config.yaml
num_hidden_layers: 9
hidden_size: 160
n_experts: 48
experts_per_token: 6
d_shared_expert: 64
hidden_act: "swiglu"
moe_layers: [0, 1, 2, 3, 4, 5, 6, 7, 8]
router_score: "sigmoid"
balance_loss: 0.000112
router_cosine_scale: 14.0
train_tokens: 588400000
max_steps: 5031
Below are experts of layer 4 (counted from 0) of a mixture-of-experts language model. Rows are named router (the router's row for the expert) and show model dimensions 0-159. Each number is 128 + 24 x the weight over its row's rms, rounded and kept within 0 to 255. Numbers have three digits each.
After each expert's rows: "gets" lists some tokens that make up at least twice as much of what it gets as of all text; "comes before" lists some tokens at least twice as common just after its tokens as in all text. This comes from a sample of Wikipedia text that the model never trained on. Tokens count by the router's weight.

# expert 41
router:159163136131148116137120102080127150146141100117146139099119169144086133095130156108161169071149121105140115117117121126098122134102101162176105156163103134090129137131061140112149163136132092118093130115136122141132126112120076147138101133149148113159125130127095090147104142129152120137144133201102097136109132073149116132140154155138134108162108120130120122087109094181148176151114134121109088124130100111116168102159123132152117167091136130121157134163128133163117124115123134
gets: " was", " is", "ed", "ing", " were", " are"
comes before: " the", " to", " a", " by", " in", " as"

# expert 45
router:126081107094100142131109117077080097085150076085125145077162134122167134112136102160125166104132154147075124118145096162053102133139112148103111130132130161114161124128127118123132132116128117143120116127091113158123147140111107184075106186123123094138113166109120153128158127111117135156173119121122097143139147143152160130130101152103128107137093107119138129064127116149133174140141126117116114145140106144138157112116153123154133170143107105155119139147117130133124104121122141
gets: ")", "\"", " 2015", " 2016", " 2024", " 2014"
comes before: " |", "\n", ")", ":", "–", ","

# expert 20
router:108119150144154145129095120070126100105163134114118115108157183158141126127172131144124127122116164161152132108131098138078143155124098142112125129119125128099142142095124127124120123157118136128128136124086059126143121167076126122096104121138152091111088143142116157126189155126161105122161086170144154113128195089132149112140124128090114086160128093147106119122114157177116157086180117143131146111137142136127150130104144131142118122149133151129148125127157099159126091100106128
gets: " The", " the", "The", " he", "|", " He"
comes before: " |", " was", " is", ":", " \"", " has"

# expert 32
router:137077128101109164136108151127112124111147131107146171098139135122133078149064137189122128105131121116128143187125090183101132132146136135142137142174096141133162136118093135176161140125117141154081157101140110133151147134135102143108127169120123126151112125116116073167158124106110146161158102147100138143134158145146138075147113124114122167158106080126126144145139141122083152109152134115107179127147140147143160106146113153164095127103146123154117116142115156124115103105102141
gets: ",", " time", "ly", "s", " year", " season"
comes before: ",", ".", " of", " and", " in", " to"

# expert 24
router:133142142127144100108109110075131150146143116123183158102139165112083110136186150122138166083121117127108105158104146178115182147128105113143124131113127139119127148117078104138123167158141086136153145104130118138142114108120060154154113116151143122150109115139108134142122160120114110160144134177107082110105138117188137091187135117135151136132157159089133168103126132159125140167129139157117122103136089146135123112176099138143123120135126167130144120155149118163116104144125125
gets: " was", " is", " of", " a", " to", " for"
comes before: " the", " a", " an", " his", " to", " been"

# expert 47
router:136124161128149145106099119105134158127108099090178132113149140129122125126113126116138166096157112107141087151125195162064190112122153123157124120116120140108170187123147110143121175144154097133125159137065135132122087161134138166162108147150128119098114139124119162146145151107129125116142092137129090143121173108135112101136184100106141135131178135108102129115126161124094135154116088126118135136174117143164131116128106150119118156107125128133137142121122117154104144107083103
gets: " of", " in", " to", " by", " for", " on"
comes before: " the", " a", " his", " its", " their", " this"

# expert 44
router:146108119138151119114122081057113105109160088091121130093103152153123098157153160127101136109167136126135110136098138149072139149137110134121135111121127152128136197118097128149102121153121114106121124103119079129142144141144078117132084170127101087142092143097118104132178140114105127115133079124151120149124147113146121132122142100123159085133098090145113164120110107164110205130124090136107109129110123150135156146106160118158100132123114100123152110110121087118142144116117118
gets: " 1", "1", " 2", " 3", "2", " "
comes before: " |", ".", "–", ":", ";", ")"

# expert 18
router:171118102144182139132115108085104105096142087102114135072116158153160093142121138087112122107167144135148134137139167137098121115145117152132153119106123169101125134164103112146124136131136089161088129118093081129106097145125102122150100129136118081139128142150092132156216104118109128082132115111119113140090177128155096104148140115120119101152120090124139130121108122151162181117136112167106142139149109135161164142093144148153132130110149140129154123127137098148145117121099121
gets: " 1", " ", " 3", " 2", " 4", " 6"
comes before: " |", "–", ".", ";", ")", "4"

# expert 3
router:177140132125115121139130116091112153117139124089127087091141171135073094112155134158149140113098116116087118131100135126145189120153176116120136131125116188097160121123127121156114160149153122147114109121097132140145122119173116134146094111152166087127125166141131169145188155088132111129105126115109123144132136104129058104121118152111110165128146136136145129091110133153109157131176125149134105126141102131135120112163114164131103149073094144124121134129136103175125104095096124
gets: " in", "-", " as", "|", " was", " In"
comes before: " the", " a", " well", " an", " •", " his"

# expert 26
router:140149132127168169117101095097044116109143118115133130071113165158176095124179104123139172051139137099085135157120135145118119115150134115157151121118107149106137118129131124139127128111139078111090141064121152143113101146117151143136086103162124118130132134131097154101155138121140157109171104153099112143114145120125123092150103125139122150101144129123099150126138157134110112091115083152077109090156112153137131141123114112145130153120103132111157130125125124149140117102095119
gets: " |", " (", ",", "\n", ";", "|"
comes before: "\n", " ", "-", " 1", " 0", " 2"

# expert 16
router:131112094155145160108125059106112102079118107111096083073143187141114131125135112138105120092116156130119083131125103155102156129113115154096123128109085141114148116116120117089141134111145123127111128083077073166104094145123083121132142147125110109120136130141122145156163157129184122158126110168136159174124140136111149102141145123132123098103116067124103125126123154146142179156140108142086123133131148141128110103112129170143135130120139171153108135150112106145154142133112107
gets: " ", " 0", " —", " 1", "%", ")"
comes before: " |", "|", ";", ")", ":", " "

# expert 28
router:141095120155141144152132081098079122102125101098118097052115133133118093158148087143104141078102158146080142192133141159109116142127106128182106114143122176134105127144075133146125144156133141163140151097131110147111133165125135138113120164135090126125121142120078168139126117135145126116147092142131100153124130090108107137124150120120145071106111124047094125127094127139112170129120126130099130114121122114139147149137120130142111131109149170129147096120107123152132116113112144
gets: "\n", ".", " |", " ", ").", ";"
comes before: "\n", "|", "-", " The", " He", " In"

# expert 12
router:121153134134126134138103139093120136109124080127169156130144170116108123128156126160112169100137116162117087137109162139086186128117097115144160108121140176066145170125149101144157106153145090172145139121108124128130132163107135137140116136164070113160131159128134139146139170108149116145144109149103112166125156096142077107182154136122102130119117200143120107105110137173114126127138106119115145099167124135152118081140114161160108121100114120157123141119151116133120110136117124
gets: " the", " to", " in", " of", "|", "-"
comes before: " the", " a", " \"", " K", " B", " C"

# expert 7
router:137128113132112178160142112097099094189146167101121144092111143137110118143153115131146136082114138152093099152136135126089125153134127117128112123159101138102164148109115117196170086127157121107125145119132170138143137171107134112128100097139104117147132147114113101148150124100169129174141099166101097117107124143153166110142093159127088121097139108120127159150108156144115173133149142118104154106111134155132131077166137126175157125081125113144134119135162152158119114115084120
gets: ",", " and", ".", "),", ")", ";"
comes before: " and", " the", " which", " but", " he", " a"

# expert 1
router:132108116134129140128105136112076130081120087127160130063116113148115098132140106091120168114139175143124106176119132145156115115116128118165120130122123132104129155134165138124130194154115086148150141083081153129150112097108152130122102132112097112152139110131123136137145118136167149137167119163122081129115154093175104094137157112120100104173180103126102170120118144139107160112144086106135127113159088145135164141126098148124104141140133146140142096126161140123142075109135143
gets: " |", "|", ";", ":", "==", "N"
comes before: "\n", " ", " 0", " 1", " 2", " 3"

# expert 31
router:131115139138156121136150118110108108147160122125133133074103165127140102131145131140137139068117196113074115190116139160127110146081098152169148135152109148117145141138096148133136144186123088163123153099146119145098137150141119162136094137140076128148137131126084146138137122128152129160160095137127092103118124080121086141121130165125155110121140135071148134116092132172152136135173133128107128133147121132154164142111086125125119127116120173121140095130114138178134098123134156
gets: "\n", ".", "==", "===", " (", ")."
comes before: "\n", "|", "-", " The", "==", " He"

# expert 25
router:124070153150136153146126118098077109118126129118156149090157148113137126131179113098165182125110149131109112152120132131084171122125113125199123151154114127116172129147133123128163154140133118135136157098112144152163101166085128101133084138116106117118099119145120119147130159090154100131147110152129086093107140121163158124124102140146133150165127117128059142150118157124090164099158122122154146118128132142168130119132117121175124138159133100090132108129154150132132116088087102
gets: "\n", " |", ",", ".", ":", "=="
comes before: "\n", "-", ":", " The", " ", " ="